Weights of a small mixture-of-experts language model, trained from scratch on English Wikipedia: 96 clamped SwiGLU neurons an expert, 2 picks a token.
Below are experts of layer 5 (counted from 0) of a mixture-of-experts language model. Rows are named router (the router's row for the expert), down (a neuron's output weights, with its number) and show model dimensions 0-127. Each number is 500 + 25 x the weight over its row's rms, rounded and kept within 0 to 999. Numbers have three digits each.
After each expert's rows: a language model's description of what the expert responds to. This comes from a sample of Wikipedia text that the model never trained on.

# expert 21
router:543539495506476496512505476471477502481529485479470505518532503503516483503471479456520471485533506464512489509502469470488458482562506488442524465471483494471482498496494500537529490552484477477505483535497521508517511542509536528504476487514448533469479541483501511469513539477491510502434501488536501481511477513472498485541536508531527494486518488488511492544518488550450517484508
down0:496516481501470548511471478485488532519476472502517485535526514480510487540507482489483516485482484490526497516513472492519489478528484426519501509487490475493467488485518468505468427466504464449524488470450522480501465523544529501533494489479508510529533468512498453540518456549539487503473491532509495485463514475516477528442509486504515502520470511536489479493489525507512488523516
down1:522502457494511497519507508494490494531570517509496516466525439505537482490502502533537451495566512528481515499502502494496455481522479530469501485497485475465512507467496513470462495476530510530501495506529484495500483464500466527472525507546514508472497479473461506483475499506486467520448494472491496522544465504519500541545514487525485559470497496554500534483515491489476536506509
down2:497500459515426534484496514457533533537487517507482491482483478514490548520500492461524450523481464500451505496496480478506540539506496516446481473485508484484518494499487474551500483480465505476511433491526492475478503498543497517480493515460537520492496535471498501489517523499474518527527468488511518464456512463505538493524464505494526476525494543509529474498469503474498505524490
down3:482476515457484498506491468463472490499520461454515520528484483562440485527512487502482498486489499515521485471498529498505517480534501490465513522511511538476447506497528518490492533506447516475512502493513516484479491461519499481469513485483511523545489495537475485503495509536508484498512506464441504473520458563499516525486531513455472522514483507567506531497527487512535522490456
down4:534450561502480485490488482487520504494509490506511535542526504484495516480538503500493510481548542497462518495534537498485507492460481481443530533515473534439539493476538523522475466503496516510505483489497498536490524492512489481508464468495443503500479519517513499535474482500513480567485487494542502457495452473521506519503543504460485538507495527488526480466510515522523489501483
Description: Quotes and sentence openers

# expert 32
router:484497506546512539481475488476435486502528532482474448514504531513505534492500493484509471466511485474454510488508469488526451488577525504487511515554474506510493500521482487502502480527463458539486472538509517484503516547532489503504490524529504504493487510497497506485502511484458557505445517498529481466526508485485511455495498508507519439480516505500498480481493519551477467482508
down5:491524496469522517520493516477522522478469457520483483476488497497473554479524546523456493507505485512493495530483504480493488511525470525493481512509511528474480518525505524510503601489449483492511475569512536453488485502506510535467529484522471509482467496511505525486458539541506518472486493503482486503488490495479531536491484495501492525462507497526469524449499442526476512502499
down6:531513541480479498524514470541540517482532463505544496494509532537485494512541526512459493478542498533527522524470545534510451473484561475486504488520521516521531493524490477520515506494509501506495496523521482493502537447507499488513504479493474518475492505498489478519446506488469485518427514517529489466472492476552551480512499495511500499488504453497509473487503543517454511509484
down7:503481469492506488501458497494528484479480520550491481504504508485491503506472502473482513506536440517546545530495532487499525452478474497507537487488468499502497494577535492474481484490519531497508467500539473500527450479531521527492491487526496490511517523508536536513507521504503487573524523525493539498524527512557512491478516495511520517475501471468549490479497518471542468511535
down8:557509492500503507524452489530541511449517475514483502523508502487492501518520518460561495484499496515526505524502478469524480475501497512472491474506517488490496514491512527466488480470480513517526464483527500442472511513494424492526494493461568536531493522509498464483467483479523546528501513484502487464542520521506508505470483482496516511554464501492508500527460532530460510515471
down9:498485546509471508495503487515547528471503495481481502480499535510503505498474513457506470475472542475523493505491476532510530489483505461505509524485477504473460513492504511525493470471483483503496517467452517491505494503493485524463479492501477493508505533478515509478557478498523482418502481518500495520548498502533549538496455478443462528463486535469497520527529463509465470452469
Description: Capital-letter abbreviations

# expert 35
router:503507497516491500533528425491503513473529481470495527536548592511541527503482500501510465479510503496485510521493453509511460486520515496491521484543452510470479518502497514501465491514485479520490478531515508514490502518491520526512480515481490507498480508485502532474482532480480521475439472518552498501544504495433538473517508520514500454484518535492510485515478506516512456464498
down0:500449514539506476499480483533505441541486514485511510460531478530499566542504520486449503481530460495511503533513491512530468536534521473503489497502526506503479469557520530458500517495500478526535547532496545518517482512480466487507466498517534494503500461492522544511499515497489468488480477500514490507519493494501454486496477478487459542519488502496471485519514482478485532552473
down1:488466466522509499476532506521490521520539505479510464494528461493522512538517506531545457492459509512498507497472490468463499478543535471521483519507515509500459504464491508492511518518460487507516454519502518530475487517483514498512539513506504519502538512458504536479437503495513497480482489519488519452458518495481512556481474524534557458514474485483527542493502502506512439469519
down2:538512463483491465473522514466487468473501536489486484484515508472500470498497480473501458457479501496528510526541481553496483457544494472501463489504518496565478481480518496514522522461480514484490509480522493517483489491536513500524508511489522498510516495541465464456517483550478507528497496503530511510475516500577488484504508529524545496503491497542515525536496490536478513425498
down3:470466526507528478514496510505509481493535470502495504519522473521485477527487487455460487509493468464468475501466510485505531558497538541476485472519498525484500538559536512542531512496501529507501517523515465494488496473470507514490479502522471504527540543515531430463479480496529503507507476477492538513483506486532487510545533475491465547499506452469513496480493457511485470499521
down4:526491498501515470531506550502455494524485500512522539482476507503506508506514507472463522494476518489587526533493474523505511473479482503481515546508479518497521487475513528493491475490481513522508488521504465531496530491516485491537535513440524491500497501444512556504504554475458550503480458504480495494506530487484492521499504532519521463502494489508493463512476454488491521424489
Description: Of and name starts

# expert 16
router:526472472488486520520466479480506510487516500491470475538505516520478527492468501527511477439502461500495469516498497501479484486516565498490489509493504494520521481521464489546518495550494523547517473519458545507508548522495481453549487524490493541453499521469506479505478498499472478506494523519513526506526494496470495504470511560532490516516569508521509473531494527525532482450488
down0:524481437504468490490480490481435457513525488471459503557521505505559478499524499472445498555492494487492496494525505476544490476507446512501479498517499440506465515532488498485572501492535478490501538518513500472504508522501500509479477508478459526480475521540497529528498469511491477504501487483510493518504449508523476472506496513504508462492493477482470529495493504458502493498533
down1:474482488466515459540529475527453475526506520465504508521494477480519476458473496557486490503504501500507516501490530489471521506455530508505501464494473507475531515511525469520480571506495531481575477513501461467470497471508507508499542483524517492500502511546506518480451506510514526484481471554535503535526534485513469525458540477478506481480511506485481485495513471499494516472524
down2:497515468526502442514523518558529519539503458531545490488509523498492506560520499529521453480490534489531473435482470532523525468465471471494485508497470498517525481476485506509479506493521501485478491478495500509462499504496540478502499495479526512521499496525507471498521498513451501477499482488522492520504440464520499446478480473482521429481514478518507480454522506480522496526507
down3:521499519539507507490494515473504482519486483483475464509496453477503498519502522453456560492474545500489498460518510482566533496522537474488541509541500493481513448488480536491495448489459494478480487507533471476503494490479520506487544497479516510513510504480497462532532446520515519540473487512505511505504493474498491512481529471487486521496490532506502497475580508537495494453473
down4:496515506476508431468523488541495488515538487511479453524488481529456502511503508539504488469424511507477429530437506484517476489506473445509507523461504465526504492514515505471521493485530503486531503499490495487497471481503473473505499450498501499504534550510501444494503483490497521521500534513493502531514509486498502522539492504501514524469468519512462465488456485491507516533461
Description: Common prepositions

# expert 0
router:509501463558510497467511498503496518517511519504534499525501461511508530479517518499514502476516460495525469503536436485480540484471524484501531505500478487519507507465473523513458465470508463553499499478507447504535520479488496494507547535502484522515547500475489456481494515504498542450490518482466513479508525503471488509516505515564447464457495518473495482497482534479504472470470
down0:506463470493462496476528509527483483497463539512507449468479546484513487522462494502517496502540526462521468494524485495482506441534452491494487505503587477458513478529509549495474484506511504442475515508524491479501515490505511476487481472504494551471511485478496512504484494494518482498508528493516517538555515527491526466489486522503516509484510475438523514488477486514499457530497
down1:470482486517492513529446472492498507526476492504471464550505492513540492492527509461515444529473522468525521488476502493507520502524475521545521431540486523508454503518498510499498509487545481502500508480499538526502510479491518486458523526567494514523503473507524493471540527568489481495481501521464467508541508474491512522491500474525542511477497498539509485468506500449480516494504
down2:508493469524505476490533510498512486522493495555505476517462527509516535491511505468455528480495517502486536479449456531500492495478512495516504569477525471498497508492506498519521468499481480493518491540534505517441532537482501495508498481531504521460487511491542527476486495526510546492514526482488515481449471487541503513430488501463473475502511517525482527449556517503513470477485
down3:458490510485519529474499457502504521515484520473497494503488504506519506495496478459479514524516416478536457487495528470517553527500528539504509486530501493504505532478505468511486499513462555479504487486484528482544510501477491522489470492497510504507506489520536508484517488544477479529447510483496422481516509459508453475534529485487491513476538473477453544492495500529499534520505
down4:539488545473508486498467489520524436455492499539509500521486512459497479545468531504496495510527509522485460527540498528477493520519466489488529531503474507491523521500556477536466509538478465525505494511477462522515474471494473506494500499513465483499479482465548489512454518522486507461491502499480522537465518508553543519547514517493508491501495456491494497479478524520508491461548
Description: Infobox list-item markers

# expert 9
router:513544530548460494511495493501483529473504515515518477504539542526488502505469466442529518514540499470475473509525527520455452479491531491506547504554510508473473506520503514511494482484500492504534440543452485491503518491556509490539457496489493538521501513480521467483553497487455494499467506529500546504496478547489516484466489518497499469488505519472511482512508507520512495482493
down5:475510500489539491499514468482514479465476468518463507484508490493497486519504498540535514523511516542497488513499440515511479483499478452543476526478478459477508544498467505503453548517484516505512497514438547518513462480527518487471525474506500513501529499511601507553520528507512484510511509537474498464523479480507488487542497473486526496465530504498494496473498501529506504530478
down6:472504500519488519459500486472476511494503475494522494469495446517537462561501477499482480499527525536510498517495485498484489519507484523517489471503530517510505487493518484504513435510556489460534450508498534525503451467518469554493477495514585464514519492504543453529546508486497535478465499493471506476481491521522510501516513496514498515522502524487532494500496490433513512508495
down7:525519550493502508500475488487480473471491486506503553522524511506456497549537508515502483490463487510535571482537499515519466483477501462482509491535509510510496501536507465507446493492468527475527479515476502483522482493497486507504518528480504484477508509525509552478498555490522495458473504529541500503527502525521469450517534468492524553516507479523480516471568498475527524505506
down8:521474507501514523496530466452532513543527515495497574495528494479521543512515492517517497554484496525539507511498497489475498497499498462457498465481468516487512523463474504465536490516555487536505541497481476483497498482510525530483475510475529517499534513492515479489445538490498486459512521447502499487503479533495527499516497466460503540539439524499517527525523499502502543485509
down9:501512474514486472484512503518524491485540550490476516547506513516486469514496477479468511480507511509514496543468495533508531529510459501502516540506551479477499552481544544496516544499488514512502511529524504435456492512506526490498495481449512521508515539544485507505493487465492499480517492525504501498506476494461533511489454494495503513521508528524468501509454505506494521604497
Description: Verb-stem word pieces

# expert 13
router:488538481538497527533504520471497492481542527465496510478489550534488516486501496518529551470511500498517523527521490491513510450541520493514512485510525491497529491507497543550509528500500469541491532523503509510493500493543496538525498531526472539464506527502509504524487523453515507498488512532544493466562487468471545493498518493508503473498521485497555478481473542541520460454507
down0:557538544463507479520445466510494498464463504453499519510478471483512518505530520493483494517527537504462498524473532536509481498471497508466484513553517547503504477511472516509518509485513501491514475506476488538475470508513491527494459488532497495503505488508514523521479490476501497456504468484484434467508495468492534505499505515508553499509504538509567503556480514552477494528490
down1:509439526500504511540514460508499495476492496497542522535487495518520486517471524499475491535517488480493501491474521493475475522505475488479471493483475473514495494476522516508516473522507531573499529520527519479485512543464503493481531483460500495504543494461486528478524533507460478479493459565517494469527532511527508453459490479484516478496468484536546485506517510478504449443492
down2:447523510483541487485481456527505487498483515528483521513491489493466505488509490516460515488519528484539543516449514490535512523548489485491497522528501486541468511491493510461477535485491508503499493499478520459503498510521504472490493507521534515489528510501483466543504438492485498455483511513492479464532459451501468468443451537481455519481499452523494509450523503527502470486495
down3:538468523500485516519477508524516491539506545512511511515472540488477515506530516478503522502487489465475448462504512530502518482519502458497520485485514461488534513507491452490498575482468516540488487466458479483483472480506514492488556479487482504464509504513501492470501438500536520510488540529489454520538497474551498473497511476445510460480517513535513494481505529478505479473486
down4:529479463502522461510455542525513448480485511518507533475481486496524506514510560520476498499443514513496489496513495496460475510493505488482505522436503516511539516486514485496450467467477522540506492490511497525473519520478506505505539481519509522510524508466501544501511535541482466463469539525475534541471492504480475531480497507459477551471440530517488508480517493503522517504493
Description: Definite article, determiners

# expert 12
router:511477427512473522512518515470531522503505462504495494533515520512519505461477513546499514499489532512464504536533458490540479517530498529465532489534471497453465500505480494540513479487483479509488502514503536517496503542544516490524476518480512515475480508469507463494510524468503534422468492562515505463505508482465539520516504504490488453470488509541516484496473513494508498478482
down0:476547499484493517527461468532534476487514475474483498515499470511534482483541476523510542499511554495494482472502435496495501532475533466500505505498494452508503492489433501481510542462464477490471504533487538516460520492454494524527512517493513522536472466489528537510550494480513508524471495526479483530445496536505527479482513513488472535503486490483506534516474500513529477496512
down1:517480475495486507501516478485501502528465467526540494491521518446529535476464557499483494516497506512486532506467506525523543544545517511527538449491448510524509499488486482527470441499519531485514540497499522467493521498519511497534486476471501530561483494509516516503506488493493497491528424500510466501514538505531501523494432469536509495524494495514532510509494484500503498507538
down2:518498510453508472494518525481507495489492440485470489489501520497455500479534475533488451505494500522530496509506519496515464490481474509515517534479539498508498526492516471464512534513487526498524488471463523535461508474527478486466524555495480472512490509540523533525569480519493484507484489498483496490531460554471480509491538500537491489428483494528493487486506503489512492470430
down3:486520488519513529511487505539523539514504499515502498523505464479473515481506496509489519502498492509496521512476575505482500519562485513475486496532502493456458542485505514503500533504520497547554502512499516479488528543516523485524493484483525484545497485483480533454451500520508464559486493565481502486517489506441494516484527527518462480519474512432507509482523521480510463487489
down4:504512468503491528466529497488498486438545520527470507489509473522498542529519485512481482504490531526515452487491535511525480512486469530489475517497520448503492543487497513465506451502504503504506509509497448504493529490443499479457530506491512480484516498528518453500582490521480485509483489514517538491471486530507556543486482471516467482483525489492473535493486538490453515473488
Description: Asian name syllables

# expert 34
router:498537486493497506500519494496464483485505508470548487537543467498502532514490517497506494494515506482482511476496465545496507449502506489473532508469488505471456530487504490498442420519478512529481500499489529566524540495489514524502498539469500491507471509439506479472481553484497537453489549499532498488546493517509534462499512502548521474494524535510516498515502524499514481512514
down5:464481521508485489527521520536453461493476505458544516497525449547496480513508506499477527524486478501498475469453491472509492506503536500479484480496421514480498483495501453473483491508513503458485528489479507510484466496556509510500486524498537479518503497521470492548478542512485517482540455478453477494547520520482523460493481485469488491482510488471505474474516484473542464495512
down6:473490507509484483494491542501472495481461489477516508509500511532470480525471490500510485528501505508486500543468483544487539514482506538499501543454526497546474512505505538501501475478494533478498451497470451502535450486469494516482534483494495511462547512513553516505468541493504522471493507460489440487473446506499527527517501539564487496530496533478496503504533536488498522516508
down7:531493468535525521507503484471501540499489524493485484466482484524519467483486492493501516519479515452547475522488490461501513492516505510527486500504561493534500496474440500482498549486459483496542457485540527481482496489518460499517522471499479524484487494499507521523543515490468464566529480495458477486452463545476452511480472539510479484498469464484518492477491487529514493488499
down8:474530510518496530532499524484540468568507521477514518554523460494477515496506475488492506516482482495503527502477521482513497488516489505489505554517475490506508515514484527508498524479480475530509510531520511493502538511489522479480538541537494473493522470477485560522467580506500495460552487531459485510522520481549535473527482480484507494465481518545481507508478475489460528467497
down9:479466516523514463485504467514481480509480535481487499487497491531522518478507463515500532494477494524472512519456542479498495517449516467504531482493506518510558489501480462502469500446496497519475516493489496505519514477502513475467472488452500520491526496477488458500537527506499497529461485499502517465464469447559535525502433516550526495544551500500471463489509514518476522499497
Description: Foreign name openings

# expert 24
router:500475469545513505531520463478510507491511542480502468536537589515485519488503513520518484480506506487519523539504480509489466501533507520507538502556461474492492529500498450531474495520477447521517448514501505501529509513511481523533502528465493505530509548481485555488500542489488530479439478513552514487518490522467518490502508527479494492504502528482510479505499501538491515478508
down0:526467492521522503495498490525487521484458474494482508512518462541524523491503476522497521471487524499489529499472495481526531521495473503550462494476463518505510497477485462481512495469519453500509516477481507541475473496476525514529490504502513484527505512492464509508484462496541486470475527514489496525566457472524474507520451489532513470457490528417436519522506488449487510498485
down1:485500449537541489463471471500471523473497510489479494517487471528539537472459456516475490455495520530464479564485516513537498513512542523482506528489494496484461513491528494550465427501492513499444518483511501531490498503478474484536479533484473505499457480535534513504486508483509501483517474485530514479518501446492504485500482492491480553474519520500493480478483514538513495484514
down2:478493496500564526517476528489509520526532508498502511516488503498518495509499494489535473544540466512497474476494533491513534507483568531454455488526450503528452510501502500521481447521485490498497516497514505530486507500523521525497500534523484439509487499473527485487467482501483525519493515506495486489452481487538484440513530503523519504468556515440501504519484522474523481450518
down3:500481532509502488505467512506539539517468538482497472479517498516500475493488528512497508504480486512483528466509486497476503490510517445488542495474543436509487475510468482463524469544468515506509482521484569471500533511534449505467487538523518507471511480477522511510451463483448486466516491509520521464511470500533489472554525499508494503499494462506512515460541467511484515527488
down4:488489522462483531487513484538510491523518481502504457480527489499517507517502476508486522507500514538557480536509485496520503461499526504470522514491484479537507501467530526496494450507481454492485477466474469485512461501548488535487461475487520544507514492518495494529511495479494531479454511526506487495505482509511485562456500505468548552517491482516435508541477519444467476476524
Description: Adjectives and suffixes

# expert 20
router:516530511502493479481505474487491507481517468481472550530541529505482523486503478518534483542514498489490513502504466528513511459526560501469483491575472500489469529526510524519490495516505473523497465539521511530492512497526506524512473541520494483522478456483490459481524515458502498465463504521504517482512518485446507465490522517485511529460507528457540486499533509483474433475483
down0:526520494483484531503495503552481515527515499519513504478503524480467494489527491512502496504520527522510497501482473525503543502483491503473528499514461519497523540488483499488540476488493496479509524539481508539475488502508564502492513514482488490468456490473491531502528500541511461525476527496464513539476511492502539421492457473497528443487553484494482481519499423493497567493486
down1:501484515506473485505524541470551558485458545508482518520537471492532508480507535515478515525499529504493488502497468520500465529458542504491498546498482483536488491469535501510544472502512480497517484472544500498492483549480489495511509486547492496472490484510458507487482457473509494480515482516460472532504487482497543504537479477466470512474576545516477492483505471475476531494493
down2:483462518498446520462503550522504507513479457504519504490494552515513530498482523482482522499493515540499512529506500547492522505507475490483478516507524499455545521497521473453519515473534484500523505504496501454469483522476498524529547484443485547487529507456447455496445519507526522521475462516486465492501501519469485489515518491495479466513455475482505472539480509496502497521468
down3:488477466493513535525532491515504486555509466509486519471505520500557490552542518495547512561473475506486530486508498532485538497516507528519476444515520532494494511517509508521484551489517471496532482512507514479529498472511505512503494530438542496461484464490469485486533508509519465512455502479492488525509505457528516520559512515509507488514531518516458506505503524520523547492515
down4:497478459496477492511481534519458494505528451496522491505494485454483524453474456567467506516493477505486505455514490486562450454493499547528493537507514493496471523477525513497501479505533504498544496486520509483491509486517558512495534500516534529510509523528517480510525488523481506486501456467493488516480501511449474517533521531505508493519473532475483510461467498450528475506484
Description: Mid-word consonant clusters

# expert 19
router:477496494504488576502478457494481535502515515491501498501519473513511525510502493487511516480555465521527501496539494522535461495502480491528556471471484481478480485540456500461487485503484493501486547489553557557549492505519502518535506534474493525484509536528479556478539487492497514519486481481501505498480486503458473451484510500516513478475502489481528483493489480539486546478497
down0:497509496521521541496460522429475528516488493559502509517470503440497542518482492509506485518547539461475495451485475483496481528480479571486521523537522504496461510508515557454519495502506500485528487513511527531527530515461518477468475465491487468474479513486479515508505483509497496455518504466492501523520485485488496485527498489524496508508530508483507525449502547499477496468497
down1:481533492493490535470461482540458476539468519457458515497502539527521476503490465437491556535460524502478460496491502502537538529488531473495539519521469502500470509487494519477502454477512541508514515530526487500505466493528525472451448462493523513520486518523477478516512467477525450507509493471516510496490488497480477463542480520496473493519488516482503505483526522490496520508497
down2:525442482479471482551461478546526480532480496521461474494505512490533511511490520515495494512512509528480474501502519527465493516516532523511516507528475483505495522481529495495496511504517483543539532534548523484498527507488545500455502537469512522498516480462503499523468464506520529551495446502485516499528528520507523457574505514465494508484533533474538526500491512504487493549504
down3:478541497482546503556540497492499446537495491511504478501480515516525503510542529506498493507470477500502531497500510465493517502518517490544536516507480461466491515531513516511460466519489530502453498498489490506487512467477552502507516512512480515536518518553542458482493483465508442493502481570520509505513492508536495516500532502472547480507521481495488531477519490568513457512484
down4:502508498518445557539539499480522519519529489469491518483528482498485513524524506520491472468512480471517465523448490511551497528502484515518528516482483537509484534496540486480483503495524534514517488489512500439508500525522514495504528507506497513504539511487517518478505478478524506515521521487540449478498536485485466464501490458500479491480499517577521480541521518546497451548478
Description: Vowel-ending inner syllables

# expert 14
router:498505486526494499507514457483497502485520489476482496525531545510546531495485513484514470469508490477480517547518436497520472484556503528484540492555479498468480537511484491492480489525477467549536447547508535515494514492515509535517484518485508513513495510478488539472495529489495524504439473534538496500506517510459561478519507509503474459495527530503513487501481491511477463479464
down0:499555433500469461501494486516503456493460506534479477483498547512531479522505484460483517469495460520490509517496487495530467497492507490510527527526461450506522488493495536514488483506477530475451493484525493494504502488488502510501496496468485529519476493522506523532497491506478483492505494506464507453493472517477476492492426501535502515505531535514508457467502529505437514566546
down1:516512512475493496548489506472514491480435499495532505518509490502510535499515486485476478520531507455522526499499530497498519461515505460508514479503484543544510507470475522523507489500534497515486519516503492495491509529555440516474552497495531430510474528489421500501494515511539514530501520520495493474497482511530475447525506509503468514534471493508502513523556510516506481441479
down2:503516525521540479523488494505503497516489507540497510436512486469480496515484488492468531512501505492533507559491524511494468541572486459462478493502544505538458516499483487506517503499497488486514478530558513505509485479468459465515570491479486489478525477486556512494507515478482476472518498512493509449494465487524501528475479542476542532541506475488490527479540519506505497493501
down3:450545506474485536516442494505486551486507527527509544553519513514503517505507504539500483496512479527495511492526476452517520502523499516484511504479514538448534480473468501510478480480497524515490524490490507470520536484492518483497533478526451502511467537502541549501480488540507470495509513507501493506481506503487463447518466474466481514472498464508499467532437463481527507470482
down4:501519476505475479435512458506516509484501506467501452558509529480465498505540519556493510486526483497510534535548543477524525491507474482495501496497497523529492494498528496503475494512524475496475556515452479495504476487520508523569425488482497506537499458507511502543506501487510502475508519441506495486492516523488518542527545526500517517498497502482524475515497528461502473503494
Description: Numbers and rare syllables

# expert 40
router:474470435556504520494477461466469501476528524480473519527511536513525518490479513474527500482511490499509499499505474522506473487507515522512507487499475492479481482503481441472509505499488503495543476525481509494538522540542509548495506500515490515492497521454535487412496511482493516425469465523512489488516509516472494497490511516482482499520493491481523470516493462496445441473484
down0:479488480475518485480486500470481494501531507544497487501527493477526516518481486554433514521490527509519478514475478478453504542470519498502524533520498456439556489486499472478470537525527491505542547522491482468477469523524496465530454467502535514454491494499468548521507475488507549494494495487504443489476517509476503494507507522520467544504467482491497508481510514498493495522490
down1:477492487506491520484498488480497457521487527542489490559503497502482560483472507503491513499476489542498473479489510521534482489509514477493471506514495487465439483516519470503507502505504499535450516509520457486492474493498489489497478493434505476506536471547499516497470512496520489482484473512498541489528539467481486518546532527464462515479525525552495497527515483530538454541559
down2:528524463531528505529503533474522519523507492513532473459457521521531552475563513478561480498464526516485533514487495524512510516506474496494508501498567519483474501450503468500487471509503487494531498476514494511543492538497491523517519532464496503550526522502494545536510521504454506450489501491476525511523491506467534496463495511532530497520531517477526492525462522518477495488487
down3:532537500516441503536504545446518488516498511541480487485487475523529518530486479498494487472484447522511509529521453491547496505517495487472515474479506477501500490486540521489516536490490522495462499493504506525444514538513475471522549550524494526493512485506521489474492514501506471543495529501455520517542519507468498472462525483501473536467565534498509501526486467503484530489491
down4:517514476469528523452488530513492503535534506526518502454471446494503529497511488483490521505502503511491495452503500458481534548510467484522471485506502496500527487506497486466516486515510461501472516517543551503536515486482449493554486479477501499472484495502502543492540492493471525524530482486495534495520498533525516468512485537532488482570470550529538497474485486475540468489482
Description: Articles and copulas

# expert 23
router:497479498537454507507466492481508529492528490482484546471556541522495528496479537562515446467526500506486506533525488467470515509527522499521512528527473482496518495490482479507455496503502487482468502551509479500555500528521491507541493490489517522531499561492471508524497528505502515486470473551470506488511497502489532455514520520497478535524503530467518463505442504516464504485490
down5:501507502495510514477480501508495483484494500477543514484457536486497480505471434519452495526493496475514498502473518508468499448467480477495514499528466511559547527551507472482493543487505505499480504523462497555468518496494524492467490479535490517445477468520458519487517512504484446465521550520507503490494493459484540495512517526469510535490533483522484510500507512441513470491515
down6:433506534472492516457475480494486501483473465549535514507466501502475537498524499495514519513476490531504534503507524494532479504491549513446463497451483542479522541529514552530518507470459480497478479493502459541477469498514487512519470493516453475492493487472456526512479520452489550506507484491509529475502493528489472475505504497474531511507507504512531486513494541478515541526499
down7:476479501525494470516511516520502491488442477418448542509498488517515485480459561527525490498529494519523507477481511519467499509590511494499504517480499489465501504519501486516478491504468492506472480481441499507509513455485523531528500508507535524539464518517492461465503512469532510517484507502510518495532524474502514504515474520491529489459518500481518518511484470468545492539472
down8:484479523471493478481511505529517502490489558523540521483538517506509497488504535465485516510465514476537465495483497474503512536462462541535506540521501515502488481497531517506521478518489478508540480504482500500539502529455529486471549462553515486488493513484476478465497497523444473493504520490514502506514511449472493483500506525480526433481521465566517529503512521473472484467479
down9:529517502439506460489494520496519484548468497484479471547552500554529481509526482482525515468510507491487496481519532481531506463467498501521521504453462446522431488521504479468500513534492536487474498523491469488512505454482496488495485487514508475504464482493482501500578464509533491518498506484508511500512502486552493515521490506517503469517471482454467490509474507500504513521455
Description: Word-final suffix pieces

# expert 30
router:497495514525492484520502462484473495470523511471479497500535553518550516498478512455511444486513491474457494541501435505515472500543513522441523476526471501456490544513483476512468486532475467515532477560542493510506514501512515538517476503512505526540490512474537484502505520491492541477456472511509489496521509522442533494519515514492477490515516526508506478516483501491486493491461
down0:503478528498534525525484507474523502483509478487519485530498511507544473506495507509494504492495519457468483506486486496494520468527497518495526408536472506456477487507541532498480506503466493430526486469560497519460483503503495531526496537510479499482514491553540502496490527494544488473480524479496504499509511505534525566485509528499516516514545497479499496538477526480564499503518
down1:520535499459450525537501517550576520469478476495486497468499486515512539481458508531478502546531504501517519479496509477521437514495508476499518465483480493504474512538515490494493465499525505528497505457523473534510469483492476482531466512466501432501491525527510477476467532491501489516507459539476493502515477502522507519475515485493489529504494528497567525503489501532496477534512
down2:484495460517493504499548472508516478532496512479526486478459470506522487502466494476479531501510508518487532509537487511484455521525481496483507492543534521495514522508486517536479486474451531470497506511523488467494458493507494464536524517514478546486492512546510480481472484451521454544501532498487535534477513533535494455473442512525497493509556519537469501472498520534529531484508
down3:531499515509480490517516522520501533524554507479495500508505499472539535508503526521492507488488466532534491454500472462467504515483485468471463485464463440509472509473496484500522466484458494458513482440468481446474479496491496477486519446475488489550505485527510469504512484504508501506545533527499499524478525466484502520537513549513490506450524507497523483532550504496480519497516
down4:480481521524481518510512444478497482540519504509513494525565510505500523529516488516494526523501525532476535516530457522501493456482525525496491491509493495455480472493469485511490520481507482533441504459493501515534498473503444512477496473451502498439448538481497522528529471522519445474469486493479487508500504457493493491481470526503500501530509506510495470472516562490503545500513
Description: Odd caps and code pieces

# expert 22
router:499496470527505491495516484486457503497483530484476550549480550504500505460502515511512504496476500505510545520513489528503516488525522506489529492519493493472478551502478538495552482549521466502511534530543497510520527498543502478522504489466462526511465539444495473447490499503493530495498473469512486463485504500437531468527522524514513455444523523502499483515460506508480505492475
down0:501527529514506518505570506488489522508504505508518483501468498500487467518492477480513472475485470479544448487506516491501501472499496504531491480485533476469463513499438545475491449515514515530535522528521542492479462540496501478462491510532509481509518453508459507530550460515508499482503485475498458535499516442467509490520451468516510472494541493484496460495482502485527476498531
down1:485478473544482505509499465472491487466503511486531503460476507535449490501442494508478517511514479500500472534509520508493502483498520534465472486500491508511560506508507501508495572505526524517439509499460496503519501515501522511487503538492526480510506492491543475546484511461506521493506512513513508520518497491462393493468500511459496484477467467521547525475497505509481516463500
down2:468466516463487560552497479464484524480496443454528497547499494506507532511516504474469511499464494501519488470513527500485505507551492475474539516496455493531466513517558452516471535450485472519533549491517473505475491512528494492506520470507483525524524523483478504457503523513513525497484460516502460481501505506538503489533517491511523499486482536506505549478515530513492497515481
down3:501526491519495494511500501519476485530482495544501505476524494507460526509502513472525484493509543511472497477457479500530461483534487513532533472549546481497475512522484474494501552493489553505521510506496487471499527543504504457505495494528485490510517508464510566499562481526511490535451454478490545534498451527508471511524480505502482483486516512519521492501436447508494490508478
down4:507519491520492538462529511461499506508467501516494479525495492450519526482505488532474544569475534487514504486500485477496465490556515512483462501502511537517504460486512490523505463514508511483493527470491524485508522492521510456481538511522539496510463557458472509532507472515487505522520509495459522516475530498486466569465481507509515497472510500501475504546479509508562478468530
Description: Pronouns and relatives